python train.py --num_hidden_layers=9 --hidden_size=192 --n_experts=12 --experts_per_token=2 --d_expert=224 --d_shared_expert=256 --hidden_act="tanh_gelu" --moe_layers=[0, 1, 2, 3, 4, 5, 6, 7, 8] --router_score="sigmoid" --normalize_top_k=false --routed_scale=1.41 --balance_loss=0.000474 --balance_bias=true --router_logit_norm=2.0 --shared_expert_gate=true --init_std_router=0.0234 --lr_router=0.00181 --num_attention_heads=6 --num_key_value_heads=6 --head_dim=64 --vocab_size=8192 --norm="layernorm" --norm_place="pre" --norm_eps=1e-05 --positions="learned" --qk_norm=false --attn_scale=0.125 --tie_word_embeddings=true --parallel_block=false --init="normal" --init_std_qkv=0.0361 --init_std_o=0.00852 --init_std_up=0.0361 --init_std_down=0.00852 --optimizer="adamw" --learning_rate=0.00193 --beta1=0.9 --beta2=0.98 --weight_decay=0.11 --lr_head=0.00753 --max_grad_norm=1.0 --warmup_steps=329 --schedule="wsd" --decay_fraction=0.735 --decay_shape="linear" --final_lr_fraction=0.1 --batch_tokens=65536 --max_seq_len=1024 --doc_mask=true --train_tokens=319300000 --max_steps=4873 --dataset="wikipedia_en"
Below are experts of layer 3 (counted from 0) of a mixture-of-experts language model. Rows are named router (the router's row for the expert), up (a neuron's input weights, with its number) and show model dimensions 0-191. Each number is 500 + 25 x the weight over its row's rms, rounded and kept within 0 to 999. Numbers have three digits each.
Before each expert's rows: a language model's description of what the expert responds to. This comes from a sample of Wikipedia text that the model never trained on.

# expert 4
It responds to: Table cell separators. Pipe separators and blank cells in wiki tables of filmographies, results and stats, plus the auxiliaries was, were, been.
router:494509487509511481520574521537488543505483528534475514523511487478518538485451498486577501537485494523498495545505464563542508502493462526457497538492513474514494477509504468507504547507501512492525528517506508485462469526475478503500497476483509483456427526507522502464506516516476524502500519511490509481489487522534493523497481497444531509498500527460492494493510526508515482500489529462513490510472527482517495507497457459448469510488513498500525481436517526516486481510454476529500501469496499499548474500524541516514487501505509504478508506505480543481421504485509495457
up7:484523492495515493537512482472500482517477484541518532505526478452506515521508454506521518536489519497489466518508449488518512491476526485499499441527526487503521497445476504523526494484470526510484514486523517498495486529494568492481467489514501531485489487460469552551486500452525516476489512535505497485482497552546464447479501506503483511516484505482448515511505517489535499510486485509479455488496507488499480518487478465450491545523530507491537490522539451485511501497505532509491500450508504501516552490507457575469521541505473529476474502513506518558469479486508508489
up8:489520499482492493519494480484485518513481475503495449494524465515506469487489526534495516523504459512470507480491531498494514456504495492516510499524487542491469449466504536476463499500513549488469498523509465431484475488496499486500526537517530528507499504486495517535477524485501511542496464453535482508580497515518498503509494500518480485542501465511502501506450507477487493515491514488427497508477485453513493546456517524502539493487568511514464500496525454488500476506488506503519503504517479522520477536493532517472503514454496504473486582487519482458524503474531551527
up9:520463444516492479528504542485442522487497500444448488434522534519552523541463530503512497510488471545476507504482480458502533496490500515505484521495501473460521500499516481486485507475500552497504530529501500459479524499487517481508494526503535549522503491483553530496501506493496501497496501489500472532479512474506470505492477517489505509515485479513504450498467498499531476496510517481478537496493477497479469480508494492468498466450489513575554527491521490550507448487458496532479460500518503531509483538521496518505496506491501517503521529521465479514536551521491531449
up10:501506468497476464490476517470496514498499480488451495481488484518526531510510507528469533501503497570505458491471475460475537499496479504508517549446526490472478505476482515509470519467517536534484516473481500500506471535549523511493460528519545523536514481519503514523493536500500506514511479486499516472516533515519500495509499527505485442489459471482494524523495450467507505469534534497468541461508449497499499480508457509520556490478520506580507559532547472492508508526486503509467458488483466510494472534484491521493480542491508499487481500458519477470504519502516527509
up11:463443496493517469486525525509529508536535481468494528462578568511489501523512490485520470529497451501493493514495462499520482504511503509502497491513544495483471496531482487512453504511519513512512490518523453523553468485499511491482507475499494530556493494491523548545449505487560527494490503486494496510491510548516496512462552505501488435521478499512499497461503522494516481480482524557503484528480463503489501570503487506494497507465461515517502499531509475512485491520467542509495480479494519487517491509514499490517546489499481523495493481523514555536493502462449476515
up12:502479485468443495473464464491480502473507474475449502485512509467491512495568540495503498466486470541496497470512477497488508517479510461534490501459514488489504499502520502517515469516556513505485483508472527459541467494521470499491479510534517494548503487494510494556502538473532517493522495480517512510533538502533488495537500520525467466517460476485545473526455510465475523478510531499491509490532506503437469502508472522462504478517530536531519537512516480515484481489495531517472471517517515488497479528552458474501526477493483511500519563459511486463524477515539523528
up13:500463512454483551513461517500499544545476479485531490511520502502480505483453491461511516471502479491522508500527498530457488515493472498512499479483556489500510489498484513510531485512485445524487496511521523520448455474540535536488500489499515468553506474506544501472482496506537525490541462494513496506519507467486509503515466493497463483494491523517524495490527463510456502503527462534527502484531526524502457517487491524486536482529450472483577505544486515531502505498495516453491489504452475490494481502515460466552485475488477511500508481527484478544546476536527511529
up14:506478464504517481488442469446491473491511471480488472463527513566502494534497501506519516473485495516493489464500499476496524506442523521543527506481538438467489505500539492493441460495538495533490530499489468492517499483502541495483489521527528479519510477457485534520518546482499502472518472489504513501484530486484474478556485497506465510467458478490459495509482473457489515491515511529455510495540559522497475483494527533496530505467527536535488542507522475501491499480497523496449477483485492530497489523529485516498527502476538497514526491478478508507559511472533479511
up15:495417505496486455507499456506527541497499511472495463522474504505516515473521480510519473527502475514497523506508492465514507515485493504509549542481510479530468482542540500525514494500537503468497552442493523521544490477497507508511455478507487456502507505502475502490451489520463485504523490530498501470554505540499494503516529502518497518438498497506519516483495526495451508487501518474515482510509506488500495480576488503532473471484506448499468519481543474480508503488486465483486507494473430520535489485531558486512525434496485498497501513472544531517498539499514497522
up16:509531512471517437502516515509474503534512499504477454483527563489484488527485477507498541522518438468465551472520455528513485448495486542486534488529503509500488485532528482518460472503482490494509523524517491468468517482500501489491509547493506508484481499529494483503504523479520523491528535501478493453494491507486449530500532490483491488527478496494480444519498497485515486452465521511481517457517516495507513574507484542543488523499511532485496508507474479534495473502484521523492485550454506479553514480482471467486530524517459530502529484511503455515507467459529471504
up17:491502507461479482557498479493475547522489498535502506479455478501509557504533494493514452527461504501508554525527537462516504552499492479480558506521504503508405519475492496512494497482509502447499522489490506474520475496473493460495460487497484499494481510473475518487514510483460493493486496562502496458498484548514553513507535479506500502497495501495511521523495503473553488510479486479540502491471492478503467500524452487508480491502510519505489495476538463513498505549494485521487501497508480481529519503477532548482504531480478549445564501467507530496488487476484500469
up18:448381505500495517504499488512483501473507498429480522496504471516505554489488516496493488512490476559495577500490510520485523533496490493511533522495505471495475490508551514510501500511548489529486483502520479484479502491516499471529504502510510523506495497470503531505480517502520510498498518480503498514511526494520490444503524529495509500488479514493529514502498492509472522465537519459501512502511503487471476490514481520473529467474506520540510524470500498521509511458463474503493482462467510543527429548520513502526513486492513477464536565486498501464512561488449481481
up19:508472477501485537512488491492476492531527526462500503503501569517518527495513512518476544503467490484492547482505489483499500495513478475517546462469470543532535480488533494520449475478516535497515479498438481496526467514535527498529501507494514456514511487502510542494483512466522480501507487512520485495482518496451502506475546501510497504514507447510499467508482488475468476491526438511473549473509506515560451467529536531487488439471523482493546494526469492490535495499490521479494484525525468545489535505507478461461476537522506510535491466484524497489537510501500526481
up20:472443509458460453513505500483508550458530508448482502456490494475499534481482507507524524489517481540527508506488464519540499500487524484484479499519517490501508479516521526542483484479502514517491511523483488452526500517493527492517506512507489472535482484474533502520480501502551507509525505506540519475498523489553500489521482494483491519512471522487518514526468485475498525484501528511425536465499494489472486551495468523485520489473473475521466537510512484573511500492466485506486485478451484490495421534557502551477541504482505496537522498503481468503484505458532502517
up21:524538490495504466527507536499511520556531465522484488490507487508535482533470484541489534509507533466479488490461447518493475480508520505490485495518493499462501508461476467512500483434467491511490522495450523462508515517516514533459499508511530514515511488516576471521475492473563534483502519513500515471492512496513462525488477508491510517518513504519487462540492486483560546487484474530479552473540510454501486516445503501506523548506490503489544511508485476502496463486498521490459487502511498488507516462502448508469514542509509500566490491477472485515520483528526506488
up22:555522476489459499536468480483484519540514496476517467503523513490547464536485513547492556508501521476483499492488480489499507483501485516513549530505510470498469547484481477552460478484507524508494495468460506464523512502505514502508523543505507553498534468527480521524478481455528511437490492541551484501524509506487474526513524512496487438536489469528493461483503459477525468519525479520490521469495475496495504525527537499504523443513510522485529507506498484494516471516503530466485498535489513527505488489479493486441525544478468498490465467505544475502520488463507498517
up23:468562484498510480524514484447503546546532486460455507471519485510525476513477520517501542542512466502487494504474463499529494492470478513492475519520530481489501513487491473519477466474472534493502574484476464474520464512503504521492496502509534512468489498527551542517507485471551494457551436509538506478496503477531512530463500499475472502521499449508461486507522498484505507518451469504455526482513511460517488512484504524443501506502497519505533501567511472498509476541477526518478511488528508533506460482498511521515497523514509516532502522532501486499500498500535509509
up24:476507493487489565513466498459504563488482501487510500484473518539507524535481527528481508507489488512476483440535475493502496464467468473533491520491473529508505487523524483458448467493501483519511492494467513466498490531477488501521505504507501530519528495517525537507479563474513506519526449457471479500494509466508512480480500493531509520498498460502486443476500507478515481510508461498464559513552480500539454506461512483498496507447494515509545500523515468475537522463514555523504484516505505526489499467502489457473470510486511548534519511488492480466540502520486538495
up25:530458506488514507528481476499483515491494450452507497496502447511496517527511470528536514433450508500506461500485467531491520530506542501527498498496503464461477527489518525485498474487511516541499477491527484458479528507524543494521526490516538495504524497497497502557496520477517525476500536496489532516535520513522452491474517483484497526498458501475504489529474463489533481497548497500481521491482476523455445518451507483483516527527498496501467506522464491459517536511523553471513484465497503507487458483513463521517501497495498517557465541474514521459482469495551497538
up26:544507438515518488527515544482457532474484514491522513461529563533526497533433494506544518516491478487479559479509517449487545464510491510475541507519489508475495501524521490502499498502481519473534541517529494497486556501497514469502494546503535534512485496472491551504514509498465499515491507523500455531494498535501476487499535491507506525510494480531483472521461503506501482514512486504508510483489485506497492497519488489547495519483528535528535494477519472523533446489476531528460496511491476511498563476513478525466514532493500489503529488481497453536530477445527493464
up27:510523451481525462535508500477497503504526511522480509506494508507543502495500521510518508484531502527503502491521444536526467478466469504482480507478511541507561516458507483534529462532486447516506519481477546526496474485497490490474429504512512491497477478494540515508476503521525514510555489488500510444501523469531489506489451537467482509490499491504482489500491465509506494523527503483488523506528498471513440465544541505483488516464500524522529509545497479475520541529446487494455493492473475517493502516593501532500486525480527475534497484526483483500482509517522512526
up28:449465512469478518506486473520494498467486504554492485489491456469508551521526467541526467529432499499480546518494535491497515546488505478509537494536494446482429534431512520489502492475493514452467494495496490495524482481490546486528498493491482538479490502469475535501510512504489503468488531488503491503503511527530517489523512531483503486501499507496515484542505527478534466500515484517534501442521515515489472534509486497515512517512501502515486503503501466522475531501507495514512500476480465463551478470496449507471530509534500558464537506468475552509511504513459480507
up29:526500496518502493518503479497511548545518510497493527508554484505535507525480480512472501525480505477486471507511448536540491478493506493529506485512503497464446513500481482530495516447488536523486541453420523502507523511509485521464482490512505488477510501488487550525480484463591535471485494523486505456549511493532438473514540520490500481505509493500504482485515476509515535498480487485493488495491513501563505569494495486466467501522517544463504494482520492496446532479498516514487486485461541526532457464496490508479512505520497513488513497503503470512457493507517495482
up30:512487454482496480502453503484475530480514447475473453465541495510499513496503503512542467448505496515479474491516451473510527482463504510524504508482498475491501518514538530492490460537501487508496491479502493495530511507545480500460483486515531503493530470498491512568510528501526547472523474483518507476536559487475468484542509521538447495495497484504490511504466498461468502488558539508467538502536540450474461521491545515471507494482492522493492508520480469505486529479446533482471470464509503513491505553521476512486489516501513496500508525483515520464547532485514514500
up31:498508460500472486482512456479478551541528492468487479491493475559522512531509540504487487544477493538522488505484505495473531506492456533497480561488502533511503518479458483477518502456519491536486569476527458481484498496530486473510489500488513492539480506516522495503510528519500510512519473493478511511496517515477496543523471528539511447473487481476468467453496505493535490512562499468518561513515478517466476520532472456514499521500521516504519517471516519483515519501459497528479503512545506551492491529471517464531492452456517523525490493512487523508496530527500470470
up32:518552469508517467500502482503486505539512507476512534508516503497589484521475468485541537461530494503497499492466478441529484507471505541525474498491495511483466528450486488530521447504491492483513524497471505511516502504531504474523498496513520504474536453487507497509454468480509483459487440483532493478510533494534476509499502516474508525511514513512496491511467460454516512503509461553447492540479529427489463496523542491525480502499508491495542507511518480523495472520506504500470496476510499522520524485507488519458484522469509474485516522497476512493496543488549549465
up33:478479500519527490536489495486474475545471432525484489497543483516563518501549476475508502538503518498491496527493501509508521510512516538543558527528507524478473530468521502507505491457490521481493513455458498511479499504484528534496481484524526500482480501509440495468504524499501531459484508495489506445486525534514520516503545541488469506514492466531515478514459478497514527522529485532476516530482493438505481497466502529512512484480505513504507502496504465482496508476539546479446491482440465494521463480450487491469490509509493525461510531495491492487516489465514558482
up34:517505528481470513521481507548488497525500496495480461490549490497485508491511492518497476491451467513493538517509514516519489495484494488521579462532567522490502470501492517520488514506524536563480488527480533502496469487495513520493516510503501481508520446492512520503493503441486520506512495479527483525469519517455468476510454513526459515538498471486540496495458484466432494483493478512541493466492512537518454486541510504484496495540467507528528507493514510513498488529490545478519486472482513515510498452531455482477501537481477538483482570508539496472500497518461496508
up35:488492457467491503515495504494460528511486439502485497466520510474509515538487477497515487501507508514502508489450469520517511507497523537545504476472524455495489482491551557511493449488526480505466479504485519479453460486545482514498492482546549524532531477500530501521477531484522546474543491458491492505521557500495486478511508529524512513501497483487534478530479494474516514479538531509491484473530523500468475570501468480481504495476554500518466521518529492544492511495487504494488460503498501508524496541483460490453501492455514503521483537500525491531556508466531492471
up36:481421508517481508516511465451481517478495476496473500457534530494539494534542514475524472515482477515496558521484492495494509504495510481501501490517519490501476518506518503464452487527511520505499528537513482490499526492478487484485470471518505529533502481443521531547457498482500500501478504509469499508529516490521465521492527514563474475506483503509540490482499514498507512495491464507515481513497493510479480584512494525435491505487485511502485516457529458538462520536461512508479465454502539497520483529514438528491531485518485559440527495504500509509479514495501531489
up37:498477526517477458447474511496484499518468492470501512484498508480455536483501458523472509525501508499462549506514489502460555497494517465515483523503521489498533499522516530502486513541536480473490533471477481515511479498500490521518518497510476490493526507526480486483479507511505553504510497442551485482475526498470466471535493519515479504475503494498532508541497509469471538490533525493458504493540513486497517466540482529513507482486544501513491499497512456533453495496500496523502495514435523536556483517486498468528593464468500488534532516458522495487517530465496482538
up38:472506480477506532533494499478487549524511484487508528501508550468516521515492497521472495459488475512507528531507504523486537483510495442518491460485536520484495477504480491522526492486523542516471491491474508495506473527519606516566495505515536498529498449466487500466510506484537534465501491471497499519494520518535500491486512496497454510519497461483476514488449498484501488531545489528490501484516492506521465498510466512445481475509478480502557515506543442471534547484539511496486492469492451496511537484482498508470475537458503537511515517498467496510498493503529491508
up39:562479472504498484524519540539503526520526520476468518493563501542556490502465536511531544505504469505506531498504451495529482475485456534504514485512470540498519498467500479519511486456507507514521479492458505464457500496515483481497519531473533508478488474507542494504444486496526502490474488474517490506458531494505477506477484526474520483513483480515498453494507483486534474493499493471480510497454499504535479497549517504464493486491518534489582483500512523513509465488429498488481479530507503536511492516514479518445480572495484503526514472521490498507480507501488511464
up40:538504504519528489552535549513477509538485519489522504460511513540526497499443489503518512522472488473518462501496486506500472460492514524490459493533515506494510556517511473545496506502474523484518488479490491501468536544505525494476505498499522535503487516492505506497494497458476492525509516477496498494483512488523476486481472490501503491533476449482467426495476508501528508513485503509469528494511487441532522526571521472466476543455534492505526507536455458519514461501502542513483473510478525487528507461511495517498512478514500522523482477491509418536491505499545500449
up41:490514496493510507541493459491501468524521485495494464502505498524492508498513536486486497486515529522489504454497520491471482513466488494489510509463512437524455463481524473495494487512522466520493546489542523514469426503494538496544495510522513475511484490512505495508527541484541506496554503519509477496505497528508532491517561501494494509439505458482501457529514489507485514535514479517456532526509490505497463495505482480465450518522486551500555522555493494484537482455506465495482487539516453533487511526533525509509543474483491497551485486486511474547484483511534458502
up42:489455501460507523548478502508490504461478486475506478501530527481515493478446512530523483447536523471478504529531514532543491505518511433508509495517450510493502502531520541517507470510470507489475499518502501473483547509480515498518475511506492503493489479449466553494477531504508504484497476561461478530465523541496529456488507520489493500470503516487517506525518505478476507512506494496500456465483493485515494570476500461554538470506476482473490491533500511524489530527513527519506498516499526483523470476563488508457509499534544549528501475479492538511463490466497482508
up43:477507485487525496524492533496475509484529481501481519524517487457496541533453484513495507495478509503471504470468466461532546535542514440524457468496460485470494475481500493519523516440527500510478511569522510521499543511487531496511490502528525539518543488439474512503499490500535550468490518542479493479496500501536459461517518498515502493473521515498504515518489536492534493492491520483490475497476502479509492509506438439455507532516462529507537486481503506524487466485506500503507496491496462483498526522462503491439503515477547489531503514484496533532507531478536516474
up44:492507491497503461558522518517514575540513519507477492487506506482538497510474511531507515507517496503483502507497456543550479521485517470503498542529482459490488527501503501528512535439486507510493565474434538465531526505504498525481468487494501486511489482500523505518478460486513524450503507537519516463528525475533477496502491501460499501508518503492487503487513487491503553511470551507492470483498514470564492540505511521460490477541483508496494484486505465534485488489476496545499486479403505495544466483514468495454501530502510487485521492518500478526478502479497483480
up45:491481488485500481469503507507483457496543506534500527476481537462471537507507465519497490539498479506496502485520462500497527517483518491480494481473516481504520502534506474489483470514490482488476549546518486521482489502500527460499492503493507498519482525490560521509494504481517538447506543492497496498485505510548461474503498525503485523537479507494506495522513480484492523466512478578523525444567502547443495496489446510508479533535479496497536505511478480537496447479489529498495495472434511490524484481511485459501558462510484533541531526503494522528509476459534480487
up46:445472497471501504476511447500498490489486499528519477504486499513508513491579541523512430509515491521480543520523549515500513541501511476493509509504513490517524525503571540482458465504541446503477516476530488542517430515490547486526466488501500479488479507487514512490492522478504488539531508433485494480483505505483536481529517512518476528506499493490500468508478514509494510522518479511534522500558513490512483517500482489515487498458499502523470495480477485514518526474513463523487506493465487486528427507519483487531510472506470549511517530463468486510505526522490468474
up47:478499507439524472494505513527490507489449507471487513472532573462512490493488533528540466508522450494470550523521523511521518519513517485501500514520501482467527472486483541536497509502491503447496520521466498501495491505494515492513497522507480511482493460467547543510491486512464486525515515506552505520447570480502504515512490507496475535524501496477519517510485520483478509465494504482488471470493516476524502511514495537530528450480477476545498504482535470558460491492471479518506482483470518485537465513528493487446504490499491485488485500503481484511562533450440498509
up48:512472487494500519561492511484487494507517500457452486487519523524517533479467518495500528532483473539521489498486508445508501494451522531495550513527524485471512480527530471517482476454490526511494465513496452458473473509496502497508502516507524538499496477458556528517490559472503499496483469525494512519485518479530486505500513527516498489492473438484517491519505469463493514498503501483462537511510485502465485505495480503463499467506506495547546536485545459536508497503487484523464408500535508518488507546509458483490525500510534529495503509501526461479520548476506523475
up49:464497493495498447481502472478491475508457495505508513463518459470492493536543517488517473536516502516494499516452463521459508497497505493498509545474517492503501522458469572481472503528524487469489527521520495495493448481478461487490500482508489520515491492504488505520463500486485489517545494470543482469499522509493496467489472507509485491514496516522510495525511511503470540486557529503473535500489473484470501491473475526485529520460541563478446515490541482540474473568476498517505488470522534502521477530480511517520519491481491485469546550484482449485502494497485515569
up50:490500469464504449511511488516471542517503483478462470476483494514488496514505549511522495501489453552512499505456485505540489496463469551498510540489525542481521500460495525509495461509497517487514511536491475487500440514499471505466489514509510490520489472503577506520498517505507492517576446483499527522508524488544493519494473506484518503496466468477490462499483486465509515506520534463474569503488429509480470492495478493489512518455487504557483525519507478497496492522455490519476478502525497530479497539505523543506519535486558504506491506508505485474525515531501491513
up51:453507469461502457526484444458466528504486484488476445510500458506527519488491508512489557520524494547478483495477466462492547494530485511505520529489506489497517468485524537476468497510513512467501527518520491461518464476513493464509496517521517532480489499518462541500505536465473487521525508493526500466524500517481509494494522481505502502516493447519482517536463492487487519485516539457468527502496474497485488491454489501499503490455554513534497523524530490527533465535513502517505501497513508502516463547472532532489474509453477505490516550508491466458536487468542545544
up52:485503501499497463486502520505487530457479491477496520467492527455520498506519533506523489482486490516481538513512528530498519487508531480495459533515489510500499487499513558513513504510506566461485516539429498474488542502497501431488509514503496503534502495479497514477488486509479508515525534461540480522478525448501514469521498506515502538529505511517514529520468514492469516487499531499452473471510521463477503568480479500558532477452523482539476502455515469528482491486445469528484497500504490469508490517511512489457514474490484480466536570479477471520524494459488512512
up53:523507500473494554479456481504513493548512489475517487509515520495481489542517529507453479498500497490528527524525525488489501475513475456533546483488469525506479540450500526504496470481502492514515448575488478518495500489521533467525489503506484524543553478459481507529513523480513473489482488486522516526530491456453518476492519505517487465489484472481521525486507470505523527522501476503467516477492511482481471513524544493519507487548494562488507521516504503480489545493539507517497479526526530504473522514479421483469501490524502497496470506479508472491583516531510470483
up54:560503475471503519494485491500521558542482497471532505507523534470475496521474507519499541488461470476486488496495457510500485500465463518526545473487545483461511530501479467548496483499490486510508493481468507527469499492488517511520504512498528510523524478504515519486497512466523495418521465533532505486503502523478468535485487507507489495495498484512437458529541440499523473477523526528504498508515536539499472495533512476496466454498510517507524509580508469530489480517509555531487483510474501504520487488548470526499550504481471526511481475517503512517517476462516492489
up55:558482481517490483536515533529529523527505544520483512500536464528533499484517503482534492514484497501503511508532460528552500473485503534512516463509498538502515536499492475492500491449465498504527477487503484475469558519483504494511537507489525527502489509511518526497439447486474524468483533479506498466462514477502494518480413520489505551504482496482491462474531483498539480470488500480486497516490527495527512501518529487416507484504473534511538480512475522493494510501484518484506493462459519509546490475529473510511488522480525524483545503518464480529465542485486517482
up56:480440507507487498488489509514497504503516503463464521507482493482502534477487448474461522499524465516472514507482449458496508520510494519513505497495508492499495457515522510488513511527500495502488530469548490530516518490484501520531499478506501492500535491532481490492466500502524495489474502492518494468557506519525442423465537490503491507472494511487523524500512508480492523470516549473482492523477505499473499501547482540437515480484512484497487510504553481550497517493469499505500493505423481545532449561478544508526489514455515485521505529502512476548506547455478512541
up57:489470465497497507520488547497465453496520496515474511499499485483515558511473458495479543543477483525491493459524464453496548548512512488507519527460497476484523461475491497503509503473526512528472517509534527488473492521488566451512459532505543548518518499500518502490526507515492545433481519507472488474491515541513465459546496519543501505481481515486507509539518490494508498477516526483499485449513510516493489463495470460494507475510545509502553518468538484521515457475486503525489487492495464529534489533496486486483510505471504490510503507480511527534495514473540529462
up58:462458498502483474515508569531507504471515509520481486503503488507505513511458497487513520490481464553491491500508471534506487514504500488487484516513501512502487511446531457478489505508515515536499469497512506509492511517490480510511505499512523535503499515497528530513467530517500482474485507473523517490487496528539517449490523503465494491479474510456486497522500469505529493476498589479551529453502517522507501490484521498468555521502479523518518547491510525495530472502493493481488477409475448512492420511513541510511471591518556490496494503501512491507474502522490507507
up59:536454487520508562528479482470517535484506498495511492522535471460493503530497498509465494455526527473504512523504478478522494515534501460518453448478456524473510507533505545549499504460471489494482504509500495517477509481517540502466479486502512480521536468450529521523483499491552509494490508509496487535490518426506464479503524532478501500536518499502517506501483491499497521534506465525522477447538506500490504506489528514449545533538458516495546489505473502465485533519487512501495486457478546499491509500530429453486493525501492474518459482493473505492492510499501522528
up60:503478486490524463526501506515489541511495483483521489512517507501497514483512505542512491515484521490475514471544536513509506518490463471511515534493496499513508520520538480515527497536535484458476497453483551511512492477491506510507472484504498480511474514509514488486512508503474536491537518535457476517453501583472548478522523510519501505477524490527508498545482532515481502516522491502532503466547511505497488470555473483494495458489521559519501487485515471474511469490457473506492507524480457519486533451549536463521510441459556498541495514468528498538496522516552468492
up61:511491512483511474505513503508495566515504499523487488506499484482517501507497491554516469491490513502488538490500476516493513539513497498505520506487494475526472491481510533534504477507565477463479498484449512467521502479528496554526474499512503467512485500513521466516494503517508565477528488547490534486535499499464506536530495524497505458453520487467527479587494512491516496497493524498505494484513515484516516489505471482511481518498513542496472490478527464452477498527520463451493507520488435481504548491529500477461523477472499490500458500489530547538490469532584487474
up62:508450480501459557482481469493463466467449482484503494507485515492525498521514475509493440490513517493477546517539502518480513527534533481548521461527469502499501480528512468531470497488497557513465526492505515488501518488523519474492482521488503482502550493445489545552459538466497536464523528533480487489530506522475484495548516483506480495468510506477494484512477521477502541524510489518497490493518469501484507513535516496484535520500517457505505486508503471498469514457503517491498461497485503493530529421527470512453543447508512516530534494494521517538505507479495484514
up63:483475456500499517545504524473426498493526506505454503496490527525549537541500537499516521528474491514479545463528499473503528541489498469492498487489468467486496496504533470491508482481530516495497501531502478450508491489488513470492503543491531528529465493472512555469489526470503485504502507512477463507479514482523503485510487535502510506546506496524475468513451521490521476518510484519501542499505458535492464538476504501470510474461520514542535496496502496553533461468496500509496491496501474481509501534528474498441497518502508561506559497519472472511530536496476534443
up64:516471437464493482507467476475504464501478477483491494497524525501515503515489523511499542488496504499479521439505485500462529508468513509499534495472522513467523489503530493512459488452527469521488509451477524488518479483603474550482478528537504464524491475503524525533489506486568487471533514467501495509488533497492468490536516514511488506466500472505508465519487501472498514518557453530505490499560513507501422521513504514517532471494524535507542509517502493521538494470475511488497489516493481491502486505508481495524490483500517503521486541494500484481558495461533495500
up65:512464478490481485480492490521481556460484490450491498499480490479495549487464483552512466518455480526483505503549544499493527505493479510502496536475493472488496494527562541520514502522552523472478524486488502475478523513472503459507513497511482489510480502479489509493512508508469536518507513525494489536510514485506517446531542519522506463474493502477516522521511537497477515502520527468482488473529501492498518479562467444515495483477516523531517498491549478505485487515460476530497500499504487549525534498533550504526529417501548497476530528463526490519496530476482469492
up66:481489475504474521487498534480449499466485482528467543501526553516533514524479507467510525522468467528483517516505476449522516493497482522484526488505535561490523501502471501507444508513470533536504540541502486535485516536510502481494499518500498546539491475479518604507501494470483517512480520467493488514479513461485498506491499489553488515503474497492478464462492486484506495481470462544534528504482470509520466511525512499495483498488509510498535490475525488506506439519482571525463479490501523490539521493479478487474485506495473543472518473518504499493548507465512514520
up67:473500533489509506492464505489440528511505470510510493512519498485498518519454497546461491451491467497491510508523471483463486491517524497549487491492484529481499490497513512505511521496518478530480502510500520530478428515538506521499514496505511502482527489505522495497538502469515574486458524475518487453525511457462491515531456506524479517509512449506534509483486489468530517508498476472508594493496502494546470489549494525485464493530480503489519490496487506524502518489521505500492509497456416509549495468503498493505482533476499514518531540462467508449488516536471496503
up68:470524457485518492553497540484512460513509479526468541510503524533534470515475507487492506496511485514478483459482502486500499524464475512509504492490502473507496480505508474481540487485465447503496549496547492513481485488514554499536474517507510503558478500504531522500503514510529514466528500495505469480485499506529517517493505485472493506486495466497483454506483506490505498506472493547472564499527473517508495521505478460428500516463467522515554496574487499479530469473469473527473491535514480494513525464478526502524523489485504548574488494516517466538550497480525519493
up69:512530494516490503490469456512476533491521505485501509494559515507509483550515508507476526463500449484487506483478488463542508501493525511522540501553521555472477506508485509543514469494479528507514502484458504474528497499519515475485510517495514462502526462511479503538496499451584506501493475461512484492523500486478478495526540513486469484507480502494513459510474456457508507507519479545490537476478517511503447498524534532513479470483487526525498506497503510497533508485494494529484500540491500551495495468456434540499472521495466517478496484500529494536550483470456541534
up70:501482524467508475514480523492505514473528507533500511529516493474492515485471478522520466502507492518500508516532498505524518506527494480507535472591503510498488514463541548533499518479518489506465489480511511512480490513496523506517471503503514526492507484522499494513476521480524536482490478516471504461511515533457467482522510522515462502512511489501550509549464486486544493450529467478487509431501510455507487512461471528493538508496474495486489506474532508530459560493471484489508499498444515521537429518494442537476476545491535502510486514466534505492487531522479474552
up71:465510471468518472523460498485495522518508452478517481520501482467528514541526507510480516508487539499464493481491532479471496528465555511527487470481459510507535465486517545515511465507513483475484503424495518489463492515533494537428492519556518531517535490510542511525487513511514516509525501474545473493492539518494525526502510537491484488486496466513483487532503512455472527508501484499482487524501479479468493512475491479488483509488550504538487509537519504530475492527502494497463489496487497504535490508465509498480488537476525510487488585473492465482545497443488534474
up72:499529494478506500516519544495503480484518494516486507523497497470486511523451474519510489501454507521508472514488439515513489502497517490499469434493513500491571474443496477495505517487468499542515518546524535531466482544493493533481490497511504528495495481495545519531482494511503533506498523491525495459473508503565507494489484492464498501499478513466498511519487485486524508484494482495493520490497504472531471502488464444415526532488483507513538516507499473483495448466455509507495487475460452510506515499554500526502526562524570503540497470504541519526501478505510510505
up73:558504463494479500486456444486539523527557512482534494475480541513495482526449523487448442525476492493513508483496510443543522472468504504541520479500491532523485508501490470538495450465508508481509517462488459494498563487577492493530511529501500489511505476479487523506464468492501488506510471494515496480500516514492527498492517536510507500501493466514485497507485500520525546507521463527486503498505474513461502465529544505531502462519503493531491526522494499473519524519539513471484486516482507530476544496519493542503504538487493486518517466502512457560529514459482496507
up74:483486450502514503528505465520444504504484488487480471486495493533539519497540556523504451525476517512490522477520551473475528539488484491490528545447490497490471514514577490458505484471521474513489540486494496497476468512500527476519497484507530483513480504463533528485510554524478506522530523512470465532463506483469517510494523517514506483435511457498512452509465512505482482536513491464521525493535497510481473504515485429475482511460532511527550497489487490487538483465502484519492491513529481508511521516492503509516494467487517526547485508488483520480506518503526480450
up75:513465510501476517493452510509500532466486474469504480510503523465510554472463483495471496526495493493475523477490532482508529510494546475513491536498492524507494475519547501537471521506537525499422476475465520480491511511525479516496486501515530515505534485508488504474512521479512521500489515524478484521485526522475462471562527509532510496492496491511533526546514491478448504474492504503487467466545532469476513534484440498513551483513520510499450519448552486537476522479490507477491477480441482486510491515508478496471502492469533496500522562452498469515504546478506510487
up76:489495518524448486486489495491463530498546500497461513491535489540524491530512504526461481535456472497491482473504513466504506518510468484492526545509488523522450470464498487498492515445526542554499548487521473505505469530506487448532487491485497507532496482510526503517512517475559511478451501474488481490548480556524528528530480523494507482481488481494504471479533520489495516495467466482504518466481465494510522519508489501499496455539482566498531526479526536500532459467493493515480516518528487530526484479470502466535518533491466516448530524507522499498490505538490480482